{
  "n_layer": 13,
  "d_model": 384,
  "n_experts": 8,
  "experts_per_token": 1,
  "d_expert": 608,
  "d_shared_expert": 0,
  "activation": "swiglu",
  "moe_layers": [0, 1, 2, 3, 4, 5, 6, 7, 8, 9, 10, 11, 12],
  "router_score": "softmax",
  "normalize_top_k": false,
  "routed_scale": 3.73,
  "balance_loss": 0.00215,
  "balance_bias": false,
  "router_z_loss": 0.0001,
  "init_std_router": 0.0107,
  "lr_router": 0.000482,
  "n_head": 6,
  "n_kv_head": 1,
  "head_dim": 96,
  "vocab_size": 11519,
  "norm": "rmsnorm",
  "norm_place": "pre",
  "norm_eps": 1e-05,
  "positions": "rope",
  "rope_base": 500000.0,
  "rope_fraction": 1.0,
  "qk_norm": true,
  "attn_scale": 0.102,
  "tie_embeddings": false,
  "parallel_block": false,
  "init": "normal",
  "init_std_qkv": 0.0264,
  "init_std_o": 0.0,
  "init_std_up": 0.0264,
  "init_std_down": 0.0,
  "optimizer": "muon_variant",
  "lr": 0.00819,
  "lr_mult_qkv": 0.7,
  "lr_mult_down": 1.5,
  "beta1": 0.93,
  "lr_head": 0.00753,
  "grad_clip": 1.0,
  "warmup_steps": 93,
  "schedule": "wsd",
  "decay_fraction": 0.625,
  "decay_shape": "linear",
  "final_lr_fraction": 0.0,
  "batch_tokens": 131072,
  "seq_len": 1024,
  "doc_mask": true,
  "train_tokens": 1077000000,
  "steps": 8217,
  "dataset": "wikipedia_en"
}
Below are experts of layer 9 (counted from 0) of a mixture-of-experts language model. Rows are named router (the router's row for the expert), gate (a neuron's input weights, with its number), up (a neuron's input weights, with its number), down (a neuron's output weights, with its number) and show model dimensions 192-255. Each number is 200 + 40 x the weight over its row's rms, rounded and kept within 0 to 999.
Before each expert's rows: "raises" lists some tokens whose logits its average output raises strongly, later layers aside; "gets" lists some tokens that make up at least twice as much of what it gets as of all text. This comes from a sample of Wikipedia text that the model never trained on. Tokens count by the router's weight.

# expert 4
raises: "1", "2", "3", "4", "5", "6"
gets: " ", " (", "–", " $", "(", "ō"
router,188,177,139,217,223,250,197,165,263,164,170,164,139,185,264,163,163,255,163,191,270,247,205,180,179,252,181,90,194,245,203,121,242,207,231,200,161,142,196,255,205,296,233,162,192,173,176,171,276,176,133,180,134,228,211,249,181,202,199,182,177,210,150,175
gate0,115,139,150,169,193,201,137,187,227,208,229,171,151,178,279,208,231,277,212,233,204,170,220,216,231,147,220,244,224,256,224,200,180,163,234,231,171,228,135,233,238,201,149,187,161,247,223,204,181,237,199,204,234,252,155,171,180,235,151,229,138,255,249,132
up0,162,136,241,285,222,175,182,201,227,150,246,196,246,194,299,196,254,201,207,253,192,194,260,212,228,197,251,243,168,203,221,233,205,194,217,215,224,131,136,161,269,204,148,207,85,156,190,229,186,267,179,170,221,235,135,149,156,298,176,199,131,219,201,138
down0,149,158,170,243,218,166,189,162,217,221,175,245,211,192,193,244,202,188,214,308,179,198,238,244,225,142,182,242,164,210,235,213,162,193,134,187,160,127,180,211,219,225,232,263,172,201,210,220,195,169,181,171,199,233,166,225,108,72,269,186,239,151,136,218
gate1,201,216,189,240,261,187,185,171,224,198,262,175,171,197,143,170,197,215,176,144,205,229,223,222,204,215,202,134,251,234,145,194,210,236,108,142,196,229,245,214,165,195,140,218,216,136,156,172,165,129,197,204,183,174,223,160,198,210,251,186,191,172,205,180
up1,258,270,288,197,212,181,209,243,157,216,185,112,178,180,230,214,229,221,260,104,134,140,232,182,200,222,285,202,194,208,161,212,215,124,145,140,220,230,234,255,193,208,147,208,180,241,210,216,205,224,195,203,193,249,174,183,202,205,158,172,244,165,242,125
down1,231,188,144,246,251,236,173,180,204,169,218,176,200,241,157,166,227,183,200,201,240,200,169,162,182,140,198,156,171,184,274,220,198,227,125,242,152,202,118,243,124,229,165,167,285,243,145,249,214,249,150,261,235,181,198,169,122,132,237,182,145,216,172,223
gate2,255,181,259,223,201,237,230,198,220,137,166,190,185,220,279,222,179,231,151,187,195,210,239,228,275,188,225,180,237,218,209,201,164,150,180,137,181,279,219,160,215,181,163,155,176,252,168,227,174,211,142,235,295,246,211,190,228,212,225,170,193,221,216,234
up2,231,183,222,205,198,206,228,170,200,172,210,270,192,155,197,193,190,254,167,233,180,238,191,198,210,158,210,157,149,168,266,296,207,129,228,190,196,270,179,256,144,180,221,209,281,203,257,239,227,241,216,187,244,272,146,192,222,180,282,107,244,218,189,200
down2,239,191,257,210,206,128,175,152,246,228,190,200,210,180,190,165,112,166,210,211,219,153,153,121,205,190,127,248,270,241,217,211,216,163,166,280,229,202,213,214,186,227,198,252,190,220,265,250,270,152,214,141,174,155,235,172,266,274,260,207,242,241,197,206
gate3,181,167,187,259,190,225,179,229,154,182,162,169,180,207,151,152,205,198,253,192,211,186,253,216,181,197,229,197,219,254,210,196,275,181,199,183,226,268,189,199,114,248,202,202,251,261,146,223,152,205,192,175,193,151,204,218,221,231,247,163,172,158,188,229
up3,172,223,166,245,173,166,168,213,261,225,219,244,173,175,120,160,147,196,258,217,239,163,197,190,238,263,231,171,204,217,138,208,231,245,148,241,230,233,198,210,221,182,186,146,223,262,216,205,215,131,193,201,199,271,221,209,162,207,198,215,175,230,214,239
down3,263,190,164,224,235,231,218,214,232,235,206,226,220,192,170,258,189,252,200,183,247,137,175,120,176,155,209,220,160,196,234,225,172,115,181,186,235,220,171,196,279,193,189,192,252,185,218,224,212,230,147,277,220,206,162,216,188,184,93,294,233,185,192,145
gate4,210,223,177,223,208,183,261,196,147,216,206,209,187,161,148,273,225,164,124,255,234,273,231,235,195,158,266,194,178,256,206,105,254,189,243,221,180,191,237,244,203,252,221,183,227,218,183,160,205,181,175,183,236,221,188,123,202,185,198,185,159,216,208,220
up4,185,218,205,237,210,209,213,194,248,205,240,141,259,237,231,215,226,211,205,166,219,92,143,232,204,211,227,230,233,182,223,165,163,219,160,222,224,274,234,208,190,155,189,158,205,202,224,165,247,200,154,212,178,235,191,231,73,229,254,197,276,279,217,167
down4,167,88,173,169,193,183,191,219,219,257,212,203,200,184,178,170,135,152,184,231,204,282,184,174,172,132,197,179,198,156,251,276,174,241,137,183,182,245,247,192,235,203,210,182,226,235,201,206,229,161,274,137,234,215,214,196,230,225,221,233,171,235,166,218
gate5,249,223,209,217,190,197,208,178,208,184,207,199,215,184,107,163,223,157,143,241,216,174,180,248,151,224,134,188,198,157,255,192,224,159,185,161,183,157,102,241,164,195,181,249,179,203,245,189,215,243,184,246,217,199,240,240,224,132,201,167,183,181,212,204
up5,229,272,204,231,245,271,179,257,166,239,155,267,174,217,167,152,181,246,223,216,189,209,166,195,222,235,176,221,168,246,245,204,253,164,175,219,120,175,189,136,173,239,171,199,165,209,253,238,158,178,176,191,212,149,208,238,251,192,235,164,192,209,199,267
down5,222,171,148,165,175,274,123,137,214,149,158,182,218,211,240,222,223,205,223,202,107,228,70,197,236,176,255,200,242,222,181,262,189,161,200,242,255,194,214,192,166,199,227,210,171,250,168,209,193,240,283,237,210,192,199,214,199,228,176,297,192,286,183,179
gate6,244,236,215,197,230,229,184,124,196,233,135,168,101,189,205,269,198,238,179,237,258,176,165,207,178,221,206,195,190,142,236,268,225,210,273,160,226,234,107,231,171,259,229,182,174,191,138,206,137,193,139,205,248,173,203,223,157,202,235,196,271,247,221,161
up6,204,153,173,208,146,212,237,240,169,262,164,165,216,190,223,241,204,241,179,204,265,183,227,215,186,173,263,211,317,176,171,204,209,221,181,216,212,184,102,163,214,255,222,173,191,197,119,207,223,236,167,250,248,213,247,204,186,163,234,115,178,232,182,207
down6,197,207,179,214,213,193,211,314,181,216,228,221,179,177,239,236,214,259,167,163,188,194,157,264,238,260,176,228,200,203,184,195,180,199,112,192,278,202,191,161,172,222,160,192,120,142,163,238,86,148,221,128,283,138,162,280,260,167,204,215,220,223,150,230
gate7,240,209,228,167,221,198,249,186,184,133,174,202,105,226,256,222,210,231,264,174,183,197,257,239,187,183,212,229,184,242,215,197,154,163,147,181,192,101,212,206,202,213,212,122,278,187,166,212,218,188,233,289,197,188,176,195,258,193,199,204,221,263,207,191
up7,236,258,97,241,180,232,234,199,150,196,289,223,237,231,254,200,195,217,139,177,218,224,128,156,133,234,155,128,252,217,163,179,212,221,149,136,223,256,163,168,193,204,161,244,208,208,206,184,190,170,218,188,186,228,215,179,134,195,80,235,133,165,235,205
down7,182,226,148,253,180,169,217,193,174,195,174,252,218,251,235,233,191,273,186,163,215,219,163,160,168,173,231,196,191,161,261,128,158,116,193,185,262,227,177,160,215,145,172,281,237,235,235,231,237,182,176,236,169,158,185,243,134,215,150,117,222,214,172,217
gate8,193,224,211,184,197,149,143,197,258,127,195,191,162,208,237,275,206,204,210,196,201,145,177,195,219,160,214,255,249,220,167,227,173,204,220,200,212,228,201,203,212,229,251,230,240,223,179,171,172,116,237,204,210,169,231,176,182,217,85,179,215,197,169,286
up8,264,207,230,169,204,224,156,198,311,209,248,191,145,186,184,144,159,207,221,235,230,148,144,181,213,220,185,192,190,154,275,215,172,204,215,185,170,218,191,243,221,212,248,190,243,240,158,207,222,196,277,195,176,222,173,190,216,210,248,179,196,129,228,223
down8,182,295,165,164,166,284,174,185,197,119,209,167,292,240,218,205,214,202,129,138,224,180,227,174,146,242,117,205,160,237,126,171,173,229,209,200,130,188,199,197,158,175,185,177,111,139,272,163,225,155,198,177,220,253,219,168,189,210,115,202,148,255,228,170
gate9,187,188,194,180,117,157,260,218,144,199,260,190,230,236,234,140,282,221,218,235,175,212,211,144,231,157,210,154,234,239,232,201,244,156,217,203,291,225,237,227,169,189,153,192,158,189,188,210,223,212,135,141,152,210,257,207,145,179,236,150,206,210,203,244
up9,193,152,196,187,213,120,182,179,206,200,206,178,196,284,208,190,153,233,229,206,190,179,151,248,197,112,196,242,251,181,186,187,234,224,196,201,138,155,169,118,216,185,223,202,160,147,168,219,206,184,239,202,194,174,208,157,257,192,160,221,153,211,213,239
down9,219,194,219,136,242,227,208,190,140,198,239,234,199,160,117,266,166,184,192,174,220,269,206,165,134,198,235,187,161,192,130,258,225,242,214,165,156,257,240,243,174,164,136,131,130,184,210,197,169,234,157,172,231,189,207,174,213,239,232,238,196,272,253,208
gate10,261,222,183,224,178,104,193,134,156,207,234,217,128,171,165,210,260,173,244,187,181,220,218,239,159,248,143,191,189,243,171,221,147,244,268,231,218,153,314,252,225,150,248,195,229,228,151,235,285,182,237,180,189,200,175,199,205,180,183,171,199,236,209,246
up10,294,201,154,210,157,172,263,126,130,202,204,258,252,222,187,184,200,131,196,231,213,224,144,202,174,194,198,202,158,244,163,228,171,193,184,240,184,238,174,176,202,202,236,179,233,203,278,240,238,186,178,251,243,188,193,194,153,238,138,178,178,178,168,238
down10,166,186,140,171,215,186,157,204,121,204,140,296,209,149,191,196,253,175,145,235,182,177,112,199,218,205,184,190,184,114,209,230,184,182,189,231,260,228,203,167,220,236,209,159,201,194,215,89,218,168,215,180,191,218,170,260,164,279,218,203,184,247,113,170
gate11,242,200,207,241,139,248,154,181,118,246,182,116,208,211,216,127,234,251,185,255,226,205,257,191,240,158,229,196,294,218,126,178,200,187,220,189,152,195,132,168,238,168,199,215,118,227,154,131,229,289,265,214,231,251,170,186,199,186,176,199,188,200,186,223
up11,185,257,195,227,271,202,239,163,198,154,144,230,211,240,236,77,214,189,257,205,184,205,210,143,214,148,184,322,227,236,187,187,218,208,218,206,154,222,220,117,206,96,133,275,134,219,169,179,198,170,193,141,178,151,199,142,142,223,175,240,257,213,221,230
down11,322,149,243,142,208,206,236,185,171,206,218,229,264,204,217,208,201,195,206,189,224,190,196,200,159,158,206,236,217,194,219,245,179,190,263,218,181,163,195,234,238,227,156,174,220,227,215,223,205,183,211,181,185,233,153,128,290,245,194,211,174,267,194,166
gate12,192,290,267,243,251,150,249,154,261,112,295,269,236,195,167,212,133,216,176,247,221,242,249,166,179,223,181,126,197,188,190,224,163,211,248,207,208,196,257,202,278,169,200,137,212,169,132,173,163,227,202,208,229,200,210,126,160,210,266,219,153,202,192,206
up12,195,215,191,157,284,159,165,206,193,230,208,150,131,213,223,189,230,171,194,223,157,153,264,315,230,235,218,183,210,268,219,205,243,196,210,202,169,219,171,186,116,217,204,186,202,114,166,175,233,157,223,189,209,184,235,264,162,233,215,176,206,199,188,242
down12,202,211,153,151,210,241,224,227,151,215,150,227,154,219,203,234,120,140,235,153,235,207,195,173,203,139,244,209,212,253,218,159,149,265,161,180,155,189,282,224,194,133,190,126,181,193,280,234,205,181,187,171,160,200,204,165,275,277,215,143,161,144,196,150
gate13,216,227,197,251,191,128,133,224,191,222,182,228,197,246,214,181,193,214,205,153,185,221,221,255,170,237,229,188,189,212,190,167,246,202,135,208,113,178,118,167,226,190,212,253,162,203,266,176,258,207,291,212,180,200,263,259,179,166,167,148,228,199,190,268
up13,234,155,228,218,300,285,120,202,182,207,209,258,211,182,172,245,164,220,122,163,229,221,204,179,255,213,223,274,147,232,216,171,262,79,200,183,212,180,191,146,151,140,213,204,244,159,218,219,193,214,140,140,133,215,226,241,233,167,218,168,192,192,223,184
down13,158,245,226,157,184,163,204,274,230,152,149,153,172,199,226,168,139,189,156,113,185,195,232,186,176,247,189,164,230,200,227,257,207,176,186,281,240,176,199,307,134,225,226,135,208,185,237,200,251,166,174,186,282,163,186,235,217,170,203,151,201,194,223,129
gate14,154,148,261,170,278,187,192,183,253,172,194,160,177,172,207,212,217,207,213,131,188,282,246,143,227,186,230,233,216,297,248,204,160,177,218,224,238,155,186,224,188,233,220,289,204,171,198,206,174,154,226,251,161,223,161,221,157,119,144,225,186,240,228,110
up14,165,174,257,240,167,241,213,118,256,227,192,174,198,178,215,245,156,205,243,173,209,161,201,213,200,195,161,201,165,155,168,221,242,185,195,267,200,205,257,170,142,200,202,108,246,259,157,204,179,291,217,159,175,223,135,242,271,161,247,164,197,264,195,237
down14,248,218,167,202,170,206,149,177,161,207,233,183,191,227,173,203,190,222,141,130,179,155,190,243,250,137,236,190,223,280,144,105,215,162,197,209,166,166,150,203,213,209,217,144,152,205,190,152,196,142,204,84,171,159,190,142,185,229,207,223,171,217,176,273
gate15,185,165,185,238,256,211,189,209,263,175,167,88,250,236,183,171,173,193,166,237,241,181,247,247,185,197,220,157,189,144,230,153,246,257,232,237,167,269,186,199,170,195,209,185,144,338,141,206,281,279,147,211,168,188,218,206,145,184,138,166,194,203,52,299
up15,199,205,188,201,153,217,149,176,226,193,184,142,207,214,184,178,136,213,191,169,188,184,233,302,190,277,194,102,162,274,183,213,225,220,179,200,221,146,202,163,178,167,147,173,300,233,197,245,213,203,233,232,216,173,220,219,247,189,207,249,253,278,167,159
down15,174,143,171,152,202,195,221,229,211,232,174,238,214,174,189,208,263,140,160,223,150,274,218,178,202,188,222,125,202,205,190,210,132,205,146,270,170,186,193,320,182,199,265,178,208,256,151,197,227,220,145,184,205,177,253,138,240,274,192,148,184,223,186,209
gate16,212,217,191,163,242,268,175,149,149,252,197,234,174,199,232,186,219,236,182,258,147,267,229,239,187,222,144,199,190,143,187,201,110,191,236,190,222,223,187,248,147,195,258,252,203,212,232,178,239,123,136,198,174,216,201,184,208,195,243,171,188,284,241,196
up16,242,168,169,247,185,237,183,212,95,256,221,165,193,205,232,213,209,223,179,194,185,173,127,210,160,234,131,158,222,147,122,238,216,150,232,213,208,160,159,202,182,195,214,221,166,208,186,222,167,130,169,201,203,289,170,168,174,270,256,249,222,148,198,225
down16,181,157,192,232,205,176,215,249,158,174,193,237,222,174,155,195,179,212,202,159,161,226,229,171,255,200,136,190,226,197,221,238,234,227,198,201,213,242,188,201,145,157,202,218,221,132,175,183,129,247,236,194,221,167,107,222,200,342,190,247,167,204,138,162
gate17,153,192,198,230,233,199,132,259,209,205,191,188,198,160,185,142,159,152,216,213,185,212,234,271,221,176,162,195,178,260,237,149,257,225,212,283,212,166,208,225,179,219,202,195,225,176,150,125,239,172,248,189,178,222,252,295,109,165,257,152,149,174,219,197
up17,250,229,212,154,184,147,260,182,175,214,270,226,190,214,253,183,205,200,225,226,185,186,255,132,108,171,225,193,226,148,213,257,164,169,183,143,217,213,172,194,172,185,207,193,219,248,211,179,173,239,192,254,167,211,215,125,222,120,145,136,187,176,206,162
down17,161,231,179,177,234,130,196,202,174,229,212,168,182,230,261,122,203,221,96,184,175,227,110,174,208,262,164,220,117,141,208,200,191,165,186,190,193,196,124,256,208,179,180,217,192,232,195,234,280,197,254,263,227,204,217,211,200,183,251,170,247,200,246,191
gate18,206,217,128,231,218,209,169,175,192,258,268,143,167,192,258,193,157,194,155,142,239,173,190,202,227,206,191,173,243,213,190,202,246,263,208,215,255,140,317,164,195,208,198,215,181,194,202,221,176,154,205,155,244,262,214,154,224,216,269,182,215,218,132,240
up18,218,261,254,163,182,131,239,173,216,177,159,171,162,180,210,185,212,187,226,189,211,234,202,225,201,207,194,204,260,231,243,238,224,232,177,241,217,204,125,118,185,182,241,153,174,174,217,211,189,157,200,215,212,265,186,227,196,213,147,153,285,189,189,154
down18,199,195,206,238,196,254,233,169,233,266,272,165,260,198,227,217,165,151,185,235,185,243,200,171,159,287,190,237,169,229,227,189,122,250,187,189,203,159,205,164,164,201,135,240,178,248,246,157,266,202,142,109,81,162,179,217,212,178,194,166,169,167,223,182
gate19,216,211,151,222,184,267,239,190,187,175,210,202,140,174,212,190,278,251,194,185,145,193,283,170,271,178,223,204,195,152,219,161,177,188,211,229,164,195,192,166,200,201,162,171,210,215,180,192,192,125,312,161,152,150,222,169,220,199,148,164,219,202,181,253
up19,173,168,199,207,214,191,158,211,215,199,155,189,223,185,216,223,188,129,252,139,165,152,153,253,241,192,184,121,116,192,223,179,306,167,207,201,200,198,166,250,177,142,160,160,145,195,345,168,239,202,75,177,249,243,233,119,202,194,197,234,170,162,200,189
down19,185,240,187,196,131,165,198,277,166,136,208,190,165,207,172,212,149,176,186,221,227,242,211,133,182,186,187,226,235,182,211,164,175,221,153,247,260,202,184,222,242,183,187,173,196,196,205,266,163,213,149,224,236,211,210,239,178,218,185,199,189,222,180,254
gate20,139,179,207,203,218,229,169,173,206,219,278,198,176,211,245,174,268,197,185,155,226,283,251,263,207,174,242,175,189,244,174,205,221,184,173,241,171,229,147,309,195,204,260,221,186,223,207,239,245,197,125,222,200,158,180,251,172,235,221,249,140,269,183,220
up20,191,269,219,237,162,205,162,179,241,177,175,155,185,161,183,193,134,131,201,126,133,281,157,226,189,180,171,211,199,155,198,173,240,226,160,226,238,247,202,160,265,253,203,223,138,196,216,286,168,283,196,173,200,178,217,199,148,255,230,290,186,259,176,285
down20,271,275,185,202,208,164,160,195,176,213,134,276,166,214,201,240,156,231,185,102,146,206,197,136,255,222,192,152,144,226,207,101,221,180,206,168,218,192,181,254,280,185,218,232,231,214,169,186,133,292,219,130,198,279,218,144,235,271,228,268,199,191,174,153
gate21,159,172,243,162,226,215,246,163,196,136,180,217,199,168,198,273,238,153,265,164,202,221,291,222,75,306,141,175,150,173,259,159,187,203,290,166,193,179,228,227,200,257,186,229,273,225,244,182,255,189,263,198,204,246,198,184,133,194,205,136,214,168,173,156
up21,215,132,118,212,200,196,213,207,157,168,183,178,182,179,210,249,174,181,216,179,221,183,157,184,173,260,192,226,207,214,189,211,218,249,231,225,233,171,183,213,225,198,165,234,189,302,179,237,193,242,114,171,236,223,219,224,85,278,151,206,181,134,130,247
down21,117,211,243,173,256,119,174,153,198,257,204,128,229,225,236,206,144,222,231,173,172,264,206,274,242,188,172,195,173,258,218,157,160,204,173,236,222,100,169,134,158,237,212,186,162,185,196,131,204,183,231,235,170,208,214,152,231,221,201,203,172,134,151,201
gate22,161,167,203,204,166,173,168,236,268,210,168,175,173,86,188,187,244,184,111,208,163,200,216,188,251,189,206,173,222,202,200,268,141,261,172,132,207,181,205,157,268,248,157,215,218,141,224,228,241,202,168,216,151,222,200,138,166,180,160,181,109,208,126,180
up22,223,197,198,204,203,234,186,167,140,162,211,180,146,221,223,197,288,142,226,253,255,196,165,142,108,220,207,242,223,203,184,201,201,143,232,224,249,215,172,220,154,183,190,179,189,140,213,186,202,222,274,220,219,145,225,249,158,186,208,129,188,260,207,162
down22,147,162,242,187,162,152,212,204,203,235,208,187,211,187,213,242,253,202,187,258,209,193,222,138,221,269,188,181,208,203,277,247,133,155,206,193,227,227,294,117,157,223,211,225,192,74,231,180,178,175,209,131,166,197,227,156,260,182,202,180,213,189,201,208
gate23,197,204,255,276,157,252,130,206,232,237,121,221,204,246,281,260,201,204,270,178,250,211,194,168,225,199,196,184,210,168,255,187,186,207,247,224,208,175,236,245,185,243,194,250,116,221,144,198,231,247,183,197,159,127,136,263,222,273,151,182,218,182,212,247
up23,238,239,209,236,206,186,167,245,170,175,198,251,233,253,204,209,206,208,202,177,182,164,172,182,230,225,175,199,212,188,138,232,126,272,175,223,212,178,249,150,120,281,77,129,134,235,230,187,209,247,190,213,152,187,201,194,220,234,234,212,127,196,158,276
down23,208,275,229,202,194,229,253,272,252,242,182,213,208,202,250,268,181,242,263,189,283,275,182,145,230,141,278,235,132,210,225,208,253,232,245,188,185,190,157,199,169,236,180,156,176,207,243,162,130,207,146,206,309,215,226,261,222,284,199,208,148,205,237,197
gate24,134,204,193,237,131,243,193,203,166,263,143,128,207,218,302,206,294,208,160,178,215,209,242,226,176,252,239,212,229,172,184,150,216,220,156,220,189,245,226,164,161,157,222,202,166,206,187,213,183,222,220,156,220,148,174,217,234,243,171,287,224,234,158,262
up24,168,237,214,216,191,170,147,164,237,155,166,227,186,135,235,182,195,221,205,222,161,264,207,152,142,254,198,191,227,198,201,172,153,238,217,207,249,165,273,189,201,197,207,250,176,178,154,212,222,179,193,228,179,239,153,179,206,237,196,185,183,193,182,141
down24,196,168,204,224,219,216,316,248,204,155,195,187,227,162,169,200,219,180,182,245,155,266,223,154,136,221,218,165,206,151,131,149,201,240,287,114,192,182,264,186,157,231,179,121,138,213,168,127,227,260,213,208,219,225,192,223,153,175,266,196,162,195,115,219
gate25,236,230,159,219,206,201,157,208,256,215,223,164,122,154,149,188,250,201,247,177,219,202,102,206,145,185,174,220,295,191,212,232,163,140,176,174,151,165,238,211,206,199,221,224,156,177,183,229,188,222,166,271,168,192,258,154,165,152,164,160,233,140,229,182
up25,259,212,193,289,184,188,128,212,131,166,219,200,255,242,148,198,249,228,220,191,220,196,273,174,176,180,183,239,215,151,193,240,205,182,150,188,203,200,196,252,187,216,204,223,185,191,230,244,187,182,204,190,302,235,327,231,250,181,270,250,208,185,176,205
down25,193,120,141,176,218,196,128,162,265,170,224,210,195,246,244,248,200,145,199,223,189,239,150,220,196,250,229,203,103,160,233,192,250,212,225,97,273,218,185,186,242,274,212,167,181,185,197,231,223,155,248,185,103,190,186,154,245,194,161,221,202,202,173,171
gate26,216,189,253,222,220,252,192,160,194,203,231,172,236,237,136,228,132,168,173,161,191,193,232,201,189,262,152,200,178,206,257,239,149,155,157,252,230,218,179,218,147,274,306,225,236,178,230,179,125,214,206,169,196,233,257,215,235,200,223,186,191,158,117,224
up26,196,241,149,231,239,238,140,177,215,211,198,160,245,262,204,151,198,167,162,249,298,152,197,264,147,93,223,170,202,181,195,218,127,265,159,154,118,235,164,192,215,168,255,253,180,219,140,225,280,268,258,222,206,266,222,232,168,195,168,130,156,224,157,152
down26,189,228,214,151,249,228,245,186,205,151,138,198,207,210,183,207,157,170,202,305,158,218,142,202,187,243,159,175,199,180,212,276,201,183,179,197,248,257,172,192,193,221,239,226,271,230,200,184,89,260,209,227,240,186,253,261,158,293,178,205,231,153,178,285
gate27,208,206,178,185,255,194,172,245,208,281,141,200,234,287,132,225,161,220,236,246,273,229,247,180,216,159,166,185,176,217,229,195,158,191,230,253,223,180,176,231,152,195,168,172,225,169,162,229,199,215,235,215,210,214,229,233,259,232,201,159,124,134,259,131
up27,169,251,146,125,178,188,180,211,173,195,183,145,239,173,120,177,272,230,174,244,242,163,176,178,198,212,169,314,211,194,210,206,260,207,199,135,158,169,236,118,232,150,113,158,168,234,241,232,196,118,226,234,249,200,246,212,199,223,98,131,142,184,223,136
down27,214,225,178,237,222,219,142,267,206,135,167,159,243,242,107,207,209,223,132,171,224,206,256,114,200,267,229,171,120,196,149,176,170,210,222,242,132,137,233,196,248,233,226,184,124,123,188,212,190,228,241,138,192,235,239,204,165,232,204,228,137,127,177,271
gate28,143,176,159,176,235,169,137,151,209,113,180,223,200,125,179,139,209,185,173,250,207,247,91,251,279,203,253,224,206,209,214,241,200,194,161,220,184,221,229,193,178,228,173,161,223,177,204,159,198,157,282,175,194,238,180,151,250,219,172,153,177,168,130,229
up28,255,255,235,151,216,160,155,254,234,157,226,76,269,116,210,184,254,185,199,235,198,223,239,221,178,254,227,137,203,180,211,197,208,166,175,197,231,239,201,191,179,194,205,207,242,127,221,183,181,258,121,132,268,173,216,179,198,200,207,215,296,216,175,225
down28,250,227,258,246,252,238,145,224,209,218,183,185,189,170,184,218,260,123,190,157,174,205,186,225,200,104,229,220,169,205,254,240,168,231,233,217,213,175,160,216,118,137,285,112,206,276,211,120,185,205,213,179,201,243,233,184,188,278,150,174,157,185,172,225
gate29,162,180,166,186,253,190,230,230,205,208,147,228,210,168,191,161,126,191,214,172,239,220,227,169,237,224,218,190,247,209,137,279,240,192,255,161,150,214,184,228,213,123,155,156,149,176,182,218,221,166,217,238,177,140,125,228,211,199,288,101,262,245,168,208
up29,184,229,212,174,183,160,195,224,136,193,246,208,208,200,128,168,208,229,215,235,195,217,192,171,203,173,214,116,229,244,194,180,110,218,226,188,176,234,229,209,137,146,180,187,243,194,208,165,137,255,196,201,218,239,154,139,182,191,143,152,168,188,244,165
down29,150,253,199,235,300,241,220,164,233,203,164,96,185,169,170,196,195,218,170,230,128,210,240,167,139,236,273,223,148,223,170,155,230,178,159,247,147,262,212,164,183,226,128,174,279,207,201,232,196,190,166,201,278,247,251,172,205,224,164,257,260,226,242,195
gate30,221,153,218,165,163,159,149,252,234,231,290,265,194,276,189,156,192,178,192,172,216,210,214,156,181,234,187,210,245,136,221,117,157,146,219,190,252,153,183,219,228,137,236,161,178,162,177,255,164,168,258,187,188,120,151,233,179,215,207,200,207,207,156,309
up30,160,136,227,260,179,268,209,212,224,221,236,146,167,146,158,214,303,168,219,159,261,211,159,185,141,212,193,206,174,273,179,145,245,186,177,170,217,196,170,184,175,246,181,168,181,162,211,244,194,250,205,248,191,229,190,201,227,175,149,216,255,156,245,164
down30,215,195,182,214,228,230,254,236,174,167,218,272,180,216,176,216,165,229,178,174,102,187,226,229,212,156,249,258,156,244,174,148,243,238,191,225,217,202,180,196,189,239,273,196,172,192,176,48,151,207,209,141,192,256,175,218,136,232,223,255,176,136,184,260
gate31,151,184,144,211,127,220,179,214,173,153,151,177,179,155,122,227,195,250,202,224,211,183,250,247,276,302,191,199,112,196,215,154,161,221,271,202,230,131,228,164,226,224,178,263,178,159,181,217,166,229,168,161,197,172,230,225,150,238,279,204,200,234,209,182
up31,229,224,250,220,173,173,213,235,193,207,168,218,180,134,226,248,204,194,265,171,197,228,208,157,186,199,185,211,217,135,201,285,176,195,243,222,171,247,194,191,155,212,214,235,215,235,209,201,224,207,204,218,241,196,241,276,256,107,206,195,185,166,200,199
down31,191,180,211,143,217,189,222,149,171,201,189,134,189,192,220,195,229,133,287,219,206,251,161,239,202,181,197,183,259,198,156,255,96,218,207,209,260,202,139,177,136,165,201,243,226,177,161,164,152,194,269,275,207,179,225,172,160,218,181,167,302,205,159,232
gate32,177,150,182,229,211,233,269,201,198,128,157,206,189,253,170,124,195,185,202,154,224,167,227,203,223,218,258,218,202,238,151,297,219,156,173,203,238,127,210,169,220,188,191,226,220,234,190,206,209,125,193,142,95,175,243,173,216,150,232,190,162,200,199,133
up32,216,253,194,174,168,172,139,271,166,214,130,175,154,180,207,286,194,212,186,210,216,188,159,225,254,276,161,236,190,251,156,144,134,192,203,161,155,191,193,217,176,219,145,104,193,226,206,125,234,245,207,228,278,176,171,202,159,228,209,246,315,206,222,194
down32,242,156,201,187,176,172,188,191,245,204,170,189,153,289,266,189,155,267,162,149,202,195,182,193,236,221,208,190,252,177,250,118,168,183,234,136,251,187,242,145,188,203,238,138,239,148,176,251,230,226,163,225,254,158,232,262,211,214,206,151,269,239,187,165
gate33,281,180,211,227,216,227,168,171,211,152,228,207,216,166,171,148,242,185,162,173,224,244,258,211,120,197,223,186,163,259,197,213,178,285,132,178,200,193,236,207,176,267,171,159,224,219,217,133,192,187,241,208,193,188,167,186,151,156,245,174,248,234,232,140
up33,202,258,209,216,140,179,251,232,209,102,224,161,143,216,144,236,172,244,130,198,251,194,206,184,167,197,262,200,184,187,205,177,136,231,216,216,236,161,255,183,119,273,196,276,127,243,158,199,206,232,198,230,247,214,144,226,215,200,229,241,263,283,258,217
down33,240,180,142,183,185,143,171,148,126,119,187,189,242,182,206,213,152,155,218,113,167,182,201,149,189,234,244,218,191,235,180,185,225,178,170,154,251,134,247,120,223,203,135,168,256,216,153,136,232,152,168,118,164,225,182,194,164,235,204,201,211,166,152,203